{"n_experts": 48, "experts_per_token": 3, "d_expert": 240, "activation": "gelu", "moe_layers": [0, 1, 2, 3, 4, 5, 6, 7, 8, 9, 10, 11, 12, 13, 14, 15], "n_head": 4, "head_dim": 128, "positions": "learned", "init": "uniform", "init_std_down": 0.0, "lr": 0.00113, "beta2": 0.95, "lr_head": 0.00932, "grad_clip": 0.5, "doc_mask": true}
Below are experts of layer 3 (counted from 0) of a mixture-of-experts language model. Rows are named router (the router's row for the expert), up (a neuron's input weights, with its number) and show model dimensions 128-191. Each number is 128 + 24 x the weight over its row's rms, rounded and kept within 0 to 255. Numbers have three digits each.
After each expert's rows: a language model's description of what the expert responds to; "mostly gets" lists some tokens that are sent to it at least half of the time. This comes from a sample of Wikipedia text that the model never trained on.

# expert 28
router:066120092119122091086174153132174141116081121116170069152093124138125134165164108151121131165101135125065183143119113123141160128114096136133110160168162111102156176105150202129117095116145147
up0:114149132088111081146118148105159114096088144182114110113118148107146135108104152122178136132147129067152140121146106184112114111133103128100180167141141100131130119161126130156131100182118159
up1:136119118063094124154134098099109194098152159116118146094153144135111128118095142111077141169161100101162119127131113104130117129143154116157080114146153149119143139149135154134105127144116102
up2:099136132123138135143119115133132134109116149157087078089100153117140102169145081147122148177137164104137125145115130148099120144122135163111123100159129147155087105170128174123148125149123163
up3:116182100126134109137137126102125145141149139143151128177082124160096126118146170113157071127151144112138110099123136110109125173106072111146116138130131143121093103131091117150144142108165162
up4:102086090130129150162124103134088110081150147152113107139129133121146127133134105081139098125131111142157136138193110135148150145137118127137101138098100151125152153123080167125161136114106149
up5:149129143113124118146126096122138093110122125136112121146113136129093119116075167138092120111122091153149101101117153124196119131088136098123123114113130144101162129137125116146134172109147134
up6:133124109125128073152125118101118112109165138147172108122140136162099128136130142140115119172155107109149097110112137100122168145127134137174158143104118137136114109135137162111149116105096130
up7:095129134115139187143142141144159125117136108108153122126136122083150119162136126097133102096093102167148143145123113134164146133117127120091110151133151125162129147132115124111135199110174104
up8:108103141092139113143111099110099136116164092127094119092098109122103133125080139120091105166124098131122126103126135102118113079127139112128129144100116157162159113143154149160132133083181148
up9:141111085158146127117098103132114134124155119113142101084119124108142080165141150149096143123141145132115119097152114124136126173088169102145132120125103132121132080122084120182150123169114150
up10:098113135165096114119119157139144083133128125149110126164089121170126128140124133084134129142108131152082159101120144140155117128138150119121144085114122117151158165128118144111109121113104130
up11:147112145112099134155196148120129132087170145148131140089123127141123154112128153080130101140133145151155125151123124152119130131141115132098119121135131109117095159141087125116132122137127110
up12:108161133117131134135108138136154126155099142148089141103175119120091125163107082153114111128112114122116132143143140128118129076112103123128109099102093121109159133113114111130136160098088135
up13:170151148139125093165141134128120125097150106149132107101136154152105152114148133122144111143140093116142122148159101126139167137099139144102150143159157127112196119154098154120108129139132123
up14:109164113143137108114095120137131136160103135095083115190133144123126137110109121138139151148105141139114114133162103132157150148124138114168147134134137117098211135098170130134127085126137126
up15:133133119162118118126131150109134108158085119125141108185136132095159118125151117131116157095159144143091124107112153115156099156118147108133153123152132122151172128106144103099132117141133102
up16:140138170125098110091124177131104110120149132102119121173116155160116100154115113140139116141139127183146131146114148050165148113112158138124121127132139113140168158155112119117162091141168141
up17:113106134126170107148147151115134130129131137109150122112119112098161128118172141116120175153145105164124111104190116163145117149108152127132165165109152135146092145128074147130147113121074142
up18:124165163090085115123126151131200080147115089120113088152129123100129086148144123130132125158146146161158125083111162139135091104112113135151164118126168108150154143141139096117162117141153154
up19:108161097130112104123095114122140102150118115108114100142100104145113161136112137140108154135146174111118126129162145167092110134162139138124144155129139095104144098099116182120123168117115133
up20:158115139078134163132128152152087145149133125120129139155164146140139160108151141141136097132142147135102120148133107118093123155139106126104115164118107128107119091120096117117116144136139079
up21:105126088136116159088121113139143115127137111133173155127154133131175103148140090112140133174145160139104066156141168101125136122108124199122106116116127150145161103122129166114116122139064098
up22:132144172155153143089118088158108120149129098133111096130127105105120125133124166156136106132151109113134072160163134136147143102084147118103149170128111176124141124121106142135106130178147141
Description: Values after field colons in infoboxes such as Active and EST, inner word pieces like -ocyte and -phyll, and numbers in tennis-score tables.
mostly gets: " Japan", " '", "gar", "10", "36", "34"

# expert 47
router:139076177141143165070153112125123112152116088114119155145127134155143124135151152126146119120111143126057116099096127108122125141150132149149139126125147095102109108192153130119122136134066123
up0:114156144142130133143143138123176088097087136146134103119091134164122073132134137119161110124117149161092132150128124165128071154125100131138084144119152089132102160120099081145124111139169110
up1:131118107110139114098161141156150137168153122089112153086116148135125134121145106135125078103133108133121139105096118094117124131106140151192127159124119160122139100163093115116119107102135121
up2:146116100147142119090119113116146113098149145141152211120129114123136131134123133141103132101116111167150153156146131122101129164102164155110141129106143116144144153091168135123136110117118178
up3:102164113136130087138188148141143096120103100130132140141158136161160141193115100089132114135099147157114124119098122159098117126146119129112168107110181157146123133123126103097120118113099108
up4:086107183123131167151143157086106109106090129150113110107135122111128112144130112105065129145074127184115138098160110138133155114125149125113160137140141154106189150097153100151131100095116170
up5:133121121130133108156155160145138168112104142156138156096129109139142139156157144166111103091175165105114109181132131099140142140138140139138139103117185106112098130142137152123137126116157117
up6:142167124206116139074139115150104118086098149155122171181178138103130102132121132145135135130139125122140142117125117118155148143116104190082113090128134119142131089171110100122151107106100158
up7:184120137145103106135111088114127126134125141156113132131131120121109173129133088074121081126096126099163140113155111143137154155095129133177117116128157120100109150095113117141170059151127142
up8:126132178096078120150118121143095111124141189137144140124155100126126161124148115165181129130142196101136132115157136145110138157081087147135124128091125083153085111129142101141154132154121091
up9:135150138131107140121123110172105122130159113126132139116158097129125163113153159144114163116124160141103126186150107154092103162134117112100167076139110097114121151138107090164146113106113137
up10:139156165145123119076102093105148096120108120123126101165137148125157114158124141133146124097103136112123144100160091130126151136127126112124132118112170081140112122178077119147142075128080085
up11:168138104113079116124136186149123120129083162166122080163180167129103087158097135124129129101168119138119134140145129181173149161142123117104080152097113142125172114103155156146098145091150148
up12:164108082145140117123175139158190140133126096148088150167134148081066115098102125109151148116131104136101116127129124119158142113137093094109171120141143157113173153109128136154094162094117175
up13:164148113167158099149138141175132147133121093139114166153143139127120149146139102132098084118131134122155090138150107134122142118151125146129118115120138126100136141162102107096141122153099168
up14:134106078072128062146116149133116144184156159122119121136140155139143078136114165114165135102155125121115106135128141121154141116113139103105148149110139182152121186136106135143067145146172137
up15:170128112145108121137121106111131126130106146123130093162108157102117122110107142082139144138120102124139144117132149158179149062125101089095127114104129098108133119136115173170155107147128137
up16:116119081149077171149170125127156100121110088166156147153124155127139118156138097073121132114130111104151131127114117161130144112144105098079198118147132110086139088125153168120118138104122174
up17:108138093125107147154163099138126125134140112106146042087108143151174108147096101133148151118106150144128149117120124129160120126116147144124076110168126086128088115106140150164158105124140069
up18:112150122137106100122143123165123129139120136162152145103114162173147135135145098134114099144150138129153145138121126145137123170097123129222138115142147144154134126140185082119091103103135154
up19:139139129116093168120099097122071119089161133120118156133124127077116116107175114128130155104149123104188120180119154114125156107140067113092131108130079093120095087127113164145181171147083176
up20:100146125120122198094183131105183125168107117160141136146105118125108102130123107092139145134080103136113148088136100151150084107161137134128129153161171161112130137176118121106113121102099180
up21:128109078105139158155146097127121133163192132149119137110147086130097144137164101129148099104156194096154098155116132108126139142132121138140151102109119103141098127144131123106108139090119086
up22:093151138121088152138138140126146090127165134105144116142139136142183118165089132159130127104108133127109137135118141162121177109097128144098129113142136084180081104131160151151140133137102104
Description: Content words right after the, a, or their in prose, such as original, fabric, founding, century, Region, implemented.
mostly gets: "est", " original", "ment", "con", " said", " County"

# expert 26
router:153163148111089112125114133117123093118109140115120142159111133115105128144145105181151132140120126131131130111133118122128160051099109101140173126128133132148143121149122102094147114125127127
up0:138119126100120128149131119130147132088141104105135139142117113126097115130124107134065138111144106157122129119148130119163135111085089111154118123129151156154180117163107124119082131149173101
up1:126116086134104131138129113165103173148154097136105133126114133107142093137125102135125111155153088166112131082076117118129131159107116110118112107166161095133164143136095138089136137151107122
up2:097121135139121168122165137091133164182124177138097130091122133150116134111097115141116140136102123097165096074089122128114126124093162120121165119181133117129111132141114127107144163119142101
up3:150133107074141117118132162126079121156121105069068110106123130113114120115136124177107093105119103089137161158117129142152096100165156132138125147163154137111148124142149142166106106142121132
up4:106129157128171128126129118123132158104077143066123136076130127144144134180129122120111136074132136179101132124111122152136133090139123061149109125104120128130097115125141088122146116123097179
up5:136138095114137142172155143057124109163146133076149131113142151125128141153158176120098153139083104120101209171124127120161118081127160115176136131108090146163075118122157159153128102083142113
up6:132137117104144134172120151126168087095138119129169130170133136131071145174112101111134153103145085085114125140124099101120134089160131107125123097110156108158110128158096097106087132143085141
up7:111106120101140156108116098130091149143144115127084125117107120133147116114119097127130122129103108117117153135135137135074166167138116124117112134144105112116161143051160160121111176102143161
up8:111141152174109132106155141148131122098142102071099158127126144151146100155119117111128130128129113140091152139138121134160142070142141120124133138108156150155122098140149036130147124132096127
up9:168153099102134133154107164093147129131167102117134149146092121063118149098151122150129123053126107134114112107113118131155113108142155105101125155120126104145112146114115149116118129130111160
up10:154126138131135107137101134128097122110198096147126154091150129142124124069111131150190153141143105170129133123122106109112113184134151152131158124112127132148148123186120111141130101116126071
up11:147123153176117107151152122133199119135121112149130103154112132109134100135145103174125151143143091118121144121168145139124160096150157123147109144135116175174108144145082145111129102134140134
up12:157151158176132109149108132098132085112094117093135115119133134141119085116171086139126132130124127156096161187169105176156123108161139112130092141084144150150073124174082093126126111140109144
up13:142099125129159109152125157084131142117108170106175110160094157127144125125124133162109117149127143116130154193141148118107099112147146149114139154127111151131076112109109152095130134195130110
up14:139132157130138132157161187135163081170092139106117079108151104167124155126118115136100142131110141124153118123141132153094091133082150130128126122101128126148097092182121103136089110085085133
up15:115102143137095075093113093179126108144184115087084120130116128147122088117127077127135115181155073172106107111136116108086188162127117157095091159186131130132147134163106110107123136108137174
up16:145123089116151133150143139106158107099156113113116117144186105126118137111152143106146127129101173155144168093131107157091084126146135157145083147097158125122150146123149109134073112104155119
up17:147142100083121147150132146103121110111126150139151127187134123142103112097086154163087180186127100111115158114137148127146120157128128146124126152106118083150142150128102181177113159096115114
up18:123157132147104176157129152109114121122110122085104154122178137165133097133171126115085116115087100149119116160131114111160142087137124132100126118114118158185088079173117075078087126121132132
up19:150118135172110153115140127154143113120131127161119117174121158132150117110128143128129116137146112136130151116134127140155123151117159152133131140176128105133171120109108126052152120175184103
up20:126086156170107194094125112099120135116103071150151123120102163097155138140165157106124117123165118156123140136107124134129128118119103113145144125113146127115153122118152122101151074200141137
up21:149067072161109105069111111138137142078159091145134116116117129120131115093189182145142082140111140155148159140143130152167126177149126183115119093124087120113135113054128141159149137175113111
up22:186108146182101115149138147164126098154143163173138133124125147122145132100149137117111109168154153081148169145166115145165123152173164107121159129190133100132105117114099115125086176143121100
Description: Inner word pieces such as strat in frustrating, plus capitalized name starts like New, Los, Grand, and words each, every.
mostly gets: " each", " Total", " New", "mon", " Pat", " Los"

# expert 4
router:111187139193111132093124066131152156158101083144203079154118134162146121155130103133111112132147138124157145135087120099134154140128138152146060130067174130100130144107128163138126154149121141
up0:152125123109123154132134127167153157132156140135101142093150135127093131146133122107139094142095153137137158144097115097135083107172099117110136178121120175140112111067135118133105135108145136
up1:097161142098115124125083163129121111111188130155130101171091133108111153108123132094161091089143141158132128133140132124101129131151098110139120126076106093118107117097115081149087089134137082
up2:124159140057103136115132156097120149121104154154108100133115123158124146088097110101123097098169153159133153138147146112127149112157084116141121110075121136126141139125135153097132138114154137
up3:121161131131117123173123143113133141099122105125131135109167119159085091119101099105057128178156124155126124143149119149127086128149144112099111106118122168124134087140129147129154140110091174
up4:132126160118093135152105144133154127111103139101096160111142134121090116147086178104148139152117132152108135119175116127130104115144083162129118170099154139097151085128172137133170119113131173
up5:147143075128122141135134119101143103142180113138124111130134117137140120132156128134125158122153088132140151176152151092145136126116064131156150133116107104146105148125150122108089148170143158
up6:086129117150129116091153112124130123141125122106152094157130112166124128106139130119116115046086140143172095137133141110123091137153143048131132153105087118081121152175126096163127134083163068
up7:116144135113102153134105156117140181096161149099155110154128129122099141132117081080143121157109184116103168091156123152138145113126153091125097110083093104089104080124110136126172170110130173
up8:110129107120156151129120102159145169152147158113130085118149147128138131135131132107127166124123122132148130134111109098143125198126110139092125116113143151108107123114150146174117117151101107
up9:150122185120150153136128143155213163128138135145124150101175145081133140111123143127138119132127132142103164139124130128122156123127121159124184142129162146120120120153138099145123179146120154
up10:101105141111105110146115144132084109128104102101136121129113120115162139151130125099155108129110122117138118155142124153073160140102105106140148137131130111120135103088109114131139108121178128
up11:128141113122071147106134157136163144102104137081104106100158146138137142096125150137110088123125105137132110082128156111145138098100108121154192120095124144118105124167157136132160162102156141
up12:113163132139114147135171116150128138138147109135146135135154091168092080139125094104118123171141119120139125147125139118123144128136122120109131129089113146117134075091116127140114154133108142
up13:079123129139133128101113151122083130096119112123130126120113144104165151084216111130119116121172132104121129150125141106154179147141151136112119120085097147125083157137096145114127136124152115
up14:151108119120119112114145104114077128092117144119117125148125114147137141133148098120121118150153114099161113133104117130111121191162110088140128090159114150144145112094103124093124109137113125
up15:086131118130146116118113103126115163140147069123112124135113147088119141183116112108121110121113131149113140124136124139119120121159132082110140086102094117092113156123113150147140129138142166
up16:092148153124175138151129101137192120117130112106132129139147140113152149147128100133124050136127154137136133104105114174082111143139145069159108164120113160133158144117127133107143113100132142
up17:167111101118117098129189136100119173134111109099129172101131119173124164190119090168096161146083116150125133123135087136117070164127131138140135158190157131114129101123134132111118129132072166
up18:159186167118116109130132115111165099154132121124149147118156110134093069162136139138070170108133158122140128106161110138116121141114120132155111155129155120138099096155161148128133117137143127
up19:109176140118095121121144115125115126166113125105121112132123159140119103114158150126149070091082124117102151139157159151115135102109108106166110114107156163106131133139135120152143142145119124
up20:174168147118134131106109151099112124118134168147119111163171126137132097083170111106107132134169136137156161163164171146142155119097117118164088129086122135130107144144105132093155133149131115
up21:147135127112134111146131141149119129145157153141117160169115133135141122179133132114173115117150150126156127127099153109130138144132100126104100140127158102140149131112117125152107109108107118
up22:135141152125137143172136149114182109110125158162119116103152140112135134088139094143145113120125156123116079158156118091128136139126111111176102151152090118157121117162131103145153127128126104
Description: Forms of be (was, is, been, being, be) after he or it, plus on before dates; also LONEOS in asteroid discovery tables.
mostly gets: " be", " been", "l", " being", "le", " place"

# expert 29
router:151138144132178123100107104142105116114109131109106123144146134128162128113139103116113097127139130146161150162108158134141120139135135138109127129165111107111152118177129129108130086109137097
up0:124095150160138118108112151118137137135170112105116122171160124131146171224121110122110110112132145153153146153113137114164112169122134087167080168142133071173147137094162124165102079113118131
up1:145139124130139111099102210151108145140121142135141121137119146116133090125132092116129119176108163166136122178139133166177171155118077114109113128130099142133134145130119132126127131107142136
up2:140130139155153132142148164106131139127085101117116138094143136117140139168168143116132120155144126139136114136152136159114137138083142132119087119136166141104100092149157116095153132093158086
up3:104134159099118154110150130152127142109149111105134123128144104130157132213113124115091126162121125082144137139118118130092110141125128142148133116123121154146098176137134159127090083167150144
up4:092153101111130154126160155138105106109194151116120111120107130117178164169108121136116136141135126090114167139059134101090138125153119170133145156131111099163163163090119137141103160153100061
up5:141135169122135140155102142131140064082129127052165135174160128120132148140141145120141153106149083093114097136080136148135113168120125143180132126124152111152160112120125151133129089124119140
up6:134161124119130100128124146120122179086156139125109141139127110099126123074111129149077122142118095137089118126120132108088080156116139138141167166132163123118124193125122153190143120148151131
up7:125136138149133105133131140143089154150117083135126108127155107134094147151128106130129139129095206103133125109134118182136135118073114091136081155170167162127109152156125083103117106076157161
up8:103146107135144138114169135129115148151106190137122143102121141111145125137154149155111136146117141177129126109149109146136155127147138101072120136121108152132113067094112127153114121171138122
up9:147086138124097127158107175124102168126120136142105132146127103120089117118140083149113150154152078077117111120147126105117100104124154169119167107159108127108125161174127152129090129076091108
up10:127125150149125143124117108137168151127125146124135154113125142132124120138120130157118134113147131117117163128111106104152180139090115123152099132132114114113091112103157132130096135126112163
up11:134136110134162086126109116062137129156089164116156126151162107090115115134145183122110078161115119132108089121137121109190121112179109064161142105148135156131155121132088147156153136120158114
up12:104121111129120105122150128128112125120121132162145123117180132091130125166132156117159133137145167114102146124093094134144127162127149135131152124132129136156111073155096148125148132131131140
up13:111116139105136116121111084138105128111133187132118140134119161104174132138094162113102153084119083153172133170126154140142138092114100107183139110127081170146153138144125125113132105128086148
up14:157123142148156105088092124127159151144143099096125157147122147135122103125077151107104099151115123128163101143130142172195112162129152142165147133187074153130159114173118166127150092142157141
up15:159113108124154148124136142096088153097160133131112098117104124153153133151118117118153094136092162117154167121149146155111088138095133135121103154115132168111137115101148136082138113124116145
up16:094112118133151125096105131100165103132116165117145139132107140162122101140134152095103141091125124162141121151159121174161146115093089155138129107162149126167111099141111106124155118140089141
up17:157087139139110140124124129158169148139103130109097121152118144161108125132125101148159065117128119114122146177131136114130108140100125145115131161134096128127135107097157176106135151152122171
up18:131109136156108124131137162116165141100097134137139142130082122139093112078133137178116086135145116158105102121146120124117081114124082121130185145147121133108112116150095140136159142113120111
up19:097116133137127162134120134145149138127135140129138119109161124128127104139122109132156187108120081074113137169102107119131179147126109129162126105095083142090141126152138131114074154143095136
up20:099141157153120151166143188135169133094129118114127142151154126142099090118155140121107148135134110119090114196090113124128103151079098184154116170122113122169112189137144099110167138148140139
up21:110116167086113152118092108155122106132149119144136138144125111121131169141140167076124157101161081146172143133133157099112184082103148153092150102126115114112109141154105143074128144180110178
up22:137156128131162096132130112111116126079151199103168135158098123142168113123135122081117078144096096139143151187134135117137151169120135120168159112119095143154144105111126166134134163164124111
Description: Words after the or auxiliaries, such as ever, never, near, film, river, border, sound, lost, had.
mostly gets: " film", " near", " once", " without", " River", " border"

# expert 0
router:150154170128103162103109150117110109134094135109140132153127130098149111111131135155118127116105136094130135141094134131158106142143139089109131142118108136130134139143103106122156139160141119
up0:124153170119135120155109100116181080105131172125104134127137160193152084135147103139115105148114145136091135128149133159069117113133120099129102118104167111120135144107124064147092112143154106
up1:139115124084129142140117149115106152131148096128159162117104109115131139099133158140159114137136164158134125123101115157145145154107120143132105116146188097115161105110097099146066135111095100
up2:143143132141199179134127151104117123118137106108175127132162140113107145117154129099118115136114158157145099155092169140121153135091134180156107135129120117112144130145083136151070149123101107
up3:125131096130093099115128121143076116148121087060156143175180132184113097151086078154139088094100113178124089122123113135144104117147097114159141107036080128142061112100121123119113098142178104
up4:089124116123115150104125123097136168126140126117164097159132119115139123119099124114133140128108094134127129130156126149093135146099126130144132142117152127102136108075177104168119108127135105
up5:097120100119158147159105185114128163107106154125100118121131120150120151077132105096102114107146132123132116126130132121075136140132140206138079129112141106123113125134146102086134109149138155
up6:130148093120114153129120147081086128125134117146123132146137126126158118109110088121108148094096100129118081134123176167135136145113071133119149153105114130128144126131090103093138109066121124
up7:158117143143065082103121098116153155153107119118116143136152139138109126137082115118155144107114115133103103134119105072141109091113096096130158149128129113137142127128129086148160101118114146
up8:113128184119117154105107152097177141145130129123081111113144148133110133106119115134142107129122136148085130160162125095121138128098129138145142134128129128147136148083158129164098096080152131
up9:161123169125136168150116140098199102152133144120108132120126141157157123132149110107122109128148139153104153166149104092109116079101132099124141117088140163124135162120136113132137099124153125
up10:113140195155088163103127116163147096134150115109138100101101127100100119100130110148133090164103120127147132178136117089093131103114158122106135115135093114128120141124155178142117130146146108
up11:138132104149173157129107109137102130150121117113167140162133136144165166133136104124106106134123175168123112081096147142112122123110110134146154109118108142145103120127097120097095173123131093
up12:119098121111144151124146103150148092124143140105166120148107097122138114122170080135101100094160112149147105142110115122140106162080089152143103119120123139147111124129159155113103144112161094
up13:138147077168108114135085124094088150186148102150113128113143143095137149088081099099111134164123170128128089113132147109144172140158162128121139126171164088129124111144103138158139129131090119
up14:138124148131120097125129147175188081118112130110111116080108151119110124138095117151158147086128148171121133145125092159153121075146147098120145099081105110121102111120154117140103101137150146
up15:154138081129149122136125141136134140132137084133167106115140122130120121127136092133126131181119152152114071143103114146100135132141111083120122123137196131117117114121105090145133196121086126
up16:183120100140130100094124144093164201157108117108147111106148126133132057094131120108160131071117074108119066088105072099140082115136102150144143152100133105121136124130120139154175115130095125
up17:140098096164112115117133144098137143161144134135159113137150145115139175111144077086143135138076182135137054140109126161063142106154100092140138136161185099115150117141155155169119154121147098
up18:116110114128079120125115131077143119136143112129092128132153155169136136158102178125107137070140155165139163127144113112151118055152172158121120109092135154142127136119134077134099100089180169
up19:113133114129166085152113094126136133097095153123121120125095136122150168146156128122116154134154115110124141129118116137106117144118078123158110165139156134185135119179102140148109174094126134
up20:133135137148130112116095154068153153143097152120121150131113105137113096136131137179108158113088116098107102102166106131133139107159150136092162146119162140096171137114120101101120107091082123
up21:129160160140139115086128136147119174104086122123124181138131100133116111155173115121119164102108112086146066093087090119083145140169101117122167144128106129132125078180110120093131124145121142
up22:179117156155140158113138132152147119133090106120118130103137156087089119084095151138160190192158176097097135151137123093151119088159182137122135131128117091130110122119132114161159143161074143
Description: Prepositions, adverbs and time words within narrative sentences, such as in, as, years, after, more, again, century; also suffixes -s, -ing, -ed.
mostly gets: " years", " century", " more", " again", " Henry", " less"

# expert 25
router:103154139114125156134111117110123132144159097149107119143112119132159108121159061106138143112148152117135093141168129153147106127123103163134102153140118134123172123117121112082113168142105111
up0:087107088127167107085125136123155134108139119156128133123156105097141148149138137124119125145147163142092143101168131118134135125084128166155155108123109125112159111140129087117082119150140144
up1:127153136115111126161108119135120155165157142113134099125134104154100139121115118069133102121120153109169147139119155098123118132086108119145121147100120139118137143125096174159092116110085121
up2:142097108159175136151113133102142124141144112111112148109122111097115143130157153157077141154150128110120126173081155105160160113118109148118135120165108124138121133162117125123098132111166109
up3:088103134102172120113120104094089130117143149112118165149111164131127132132111116125140117105111148143108164113130130108141123148168145091121129132115162106168130151095148138125142149125099179
up4:150137093147142116123120123117101151117145109119143129135151119146142117097121138128122165112146115091147115088156083187107159141129133124131129120153157153151126135179126095110120133143121146
up5:130096108140131119144165154121114121169134106133131147145153138157108093146140117134100124130145082164113118149132110087097123158143113101132118142141154122083137117108103127120170120116156132
up6:127081155095186118166134153163125180120184104125113135096102141108140113143166113120160134152122141134120126150155128087121144133088127130136104072159079159123125097146146163111115133146161094
up7:139166129123142160142101143109091171135163147123127109133108136117189124131139190159141125159140111114179108101122116141158152137170121131157123115135125105106116178091107124122116123129109152
up8:147120144161146135138121102140173152094064178129152093092129110122143174115153124134143129110078144142149148120100136110158099137095130141136160100141132090158135109136149139131119147130115097
up9:139121097084115127128170122119165124172135120112142104108156124163128118150107149082085130185128153112127103129104125135091150131139119139136117105146172154135168134122101125125132055150147117
up10:094116123151110096099112119139111114170162109117091125118135150124124115167075122160139135119127126120086174117147165089136126119134128150111093167126116104119071119146166148131107134127118107
up11:159109168123112157111133120121128142133130141132106130111126117121141098097169119158131111092119137123162137179092161115124093134136124126120119179125128160115140124131141183148112140133129164
up12:125121152109125140172102137167177155130069147121120109109139101125111120118145176103129086126120144105157152158083109104121082091131101113155150151129103117125130110152123139098089132123131091
up13:125180141099145129129140081106139128141166108122126114107137111154108081082145135082119080115107126149145092089155129146122116148088121169129116091122132112136147149112094133152131124163089173
up14:136107101180121134141106181146144080098151134107108123099165118145084138118129116136115141134132132110127126093111120136131107136124138111132137137148128177144107059133115093113120064131146088
up15:147163097134140135140156101131152117150085089156092130111127135107121111109139177103165134164104142130078121125081093127132122101175126123097129157145173087120127131155127153121124126139120100
up16:135130110153128112124116128170109099113121188137122092102099145162148154155131115115164131111058111162118173143088125134097104121150141129132125117127115172134088118116163139116129121089126094
up17:100121113132133121140156136157096130157135112117160117117138127135126113115092148051182120131154135167083159130109094108077104150143099095092127122115151137143126101102112125148144110122175120
up18:120135137108124157110122122132117121163116119062108068134131131099099133109112119125161103114154131097129102113124122132147108135142148130099067122149113111180148108123111110130190099152099157
up19:069122138141144111101138168138125112124098118150167132156130137116100086157077105142126114097118092126128183108179137085148142140121144141113158092132068147120115097098158106144146102102146141
up20:121148151121120069127126143120125123117135135144135178122149134109134157138169112150139154123179148164131135098139161117117142145105167114113116127121178161127113123127137121141119143116100186
up21:180117133144157169126107139134142117114107105101163152109116125147127088137112145117096114160134148139146128128110130128126105135149106109104149128145139117125093116144134127157139086099174134
up22:096075103098153149085101120102170132086119129133115151156132123116108120120120151141095089128139142141140148141124138103162165120151123077131142154127117137099124152122128143142124124125136129
Description: Digit groups inside years and ID numbers, and sentence-opening words like It, The, After, often near Indian names.
mostly gets: "d", " After", " d", " It", "8", " education"

# expert 32
router:116118171114149175154107135116132144143126120167095110141044125122100112116139181126097149145095117078097163106156129119138126127129117070124119129190146118130172169142135165087175130108138100
up0:129146166146161132155106147106157104161085121124147089110110124109117121146141129135130101140115154112104121138118136135156115131107135092112119136119142118155144132152107138130128142132138139
up1:116129110102158129113143132116108163120135100120095128090134124160168111123051126121191146160145110173146126117128135176159139125164115099113146121100107110135121121111105119160128110134131168
up2:115116172139151127104118111144126140139136141098109110158089133132141113078126123139106090080175143100099102061150129154154090113122110119132099165138132121156145108133156141134109128120143183
up3:110095153146133077108129151088131157159166138124127091187112128147149104097123136131139135115143124138164131159088133131132116095130130185091123129096167149169150119107065138112103109128161095
up4:147108116137100106085107136118163122181126107087145161114118148113118157125134166099166082105126141141137121084094127107147111155128135106114116147122160148099112141132123147144094140137151129
up5:124113105145108127103148114163137102110115140129150169163134120123136120175120150118051147124152134134105125146127121091145166123119117110158118124087147105092124145120113142109118140129129103
up6:116065166129107145171128176161146130117165078119165090136096111127115109157143096133113161117094145119134144140180156160137068068127096117152151118125140143176162128088153118139109127137152133
up7:108134137156110131079103076106105129167147101120156132148122122156155110162150126113111099100117146111119074109113122109131138157140151136143106128164102162109186147138104132096133122108151090
up8:151114151084166125150097094129083138096103127136154103121172137145151099147134096088112134152129135108115108133157132080099169132168173158136154154168113126161169120098119122125120109103133119
up9:113162096152081116121146085108111148136192177120089156131107108134102126092126126132178124117111152145141115158080144148140105111111114136152114095135135144129128153126128179140141181127148116
up10:154123151136140141116132122159096144109127141163117163031113145172110083113147133111108120097217153134113092134117124163105168137078092116169142183110146126115156107171164157167139095100121137
up11:154106108139135107087105115141121139133110106138122196157129154100148138134170142121115143138101151178130120111124111084093175098147131113126140174104100124130159105095136095162071113161139112
up12:140126088161112112114145148132171101114111143157131112149123125107144141166149131135160116114090120158154109124141108122101120142096130112129115108153084109118128144097170128143113166124122150
up13:140137128143094153086118139111123151153177141143107126155116126105107145087137143148119141081127134103141132122141134154133098085116126084108193126125112119112189115131149175133172124165144129
up14:155088131127149113144105114163128151114151122107135144162120127152118109147125128104152191139139155116134187107121121154130109101149157150096140156140132157149135131143103071097107102143122118
up15:155121124089141116114113108148111103129110106145120161130158117113117144116157160102143069105085132156117141135152116079091093162190179125134137166129129113110086132092169091122122151140146109
up16:066141164132118108096157122103099157172120125138105148138144120098124117081115121140174152139151141138088104139113140167111123089118162076140102084134117115093103169132133119108136139162130142
up17:175115106137085145145147107151122155094128110118115094104126142159162101128119104126124128150129146166121128129147128114124139135098095178140115184126181126178113133125105163101136106115118157
up18:139148156132128142102144108144144125163066125187119116143115138104105079149136148124096134057137121146095168127137146152098153130133163078114142128093133108104122106149183117188136129131131151
up19:151151135127163113132096133116113165155098136089139156113158136187119145111089158110154164137144123128127132117116122121146223131144102116092105145095118098118166172160123117119172106127136102
up20:163131134079166127148117108135120110152121065107136129076129144149134123101142099132151187109172105116135144098145149140104086115130165103091133168163127117129110126157135084132133081150121119
up21:149118149129121141120107106174096141103118119131113107126159140154107107131113100149096154145165105134107136132111130162113117114140137125114135158079109133150111112152142112137136097119176150
up22:170123141114146150111118116121097143123123110149119083161146154138163105130143114120130145107122109115089137121156120166100177128121140162131115175081144125140159151114101082137143100137118083
Description: The word of and name-ending pieces like -ny, -ya, -ana and -ity, especially in species names, song lists and table rows.
mostly gets: "ity", " Y", "ana", " song", "ny", " My"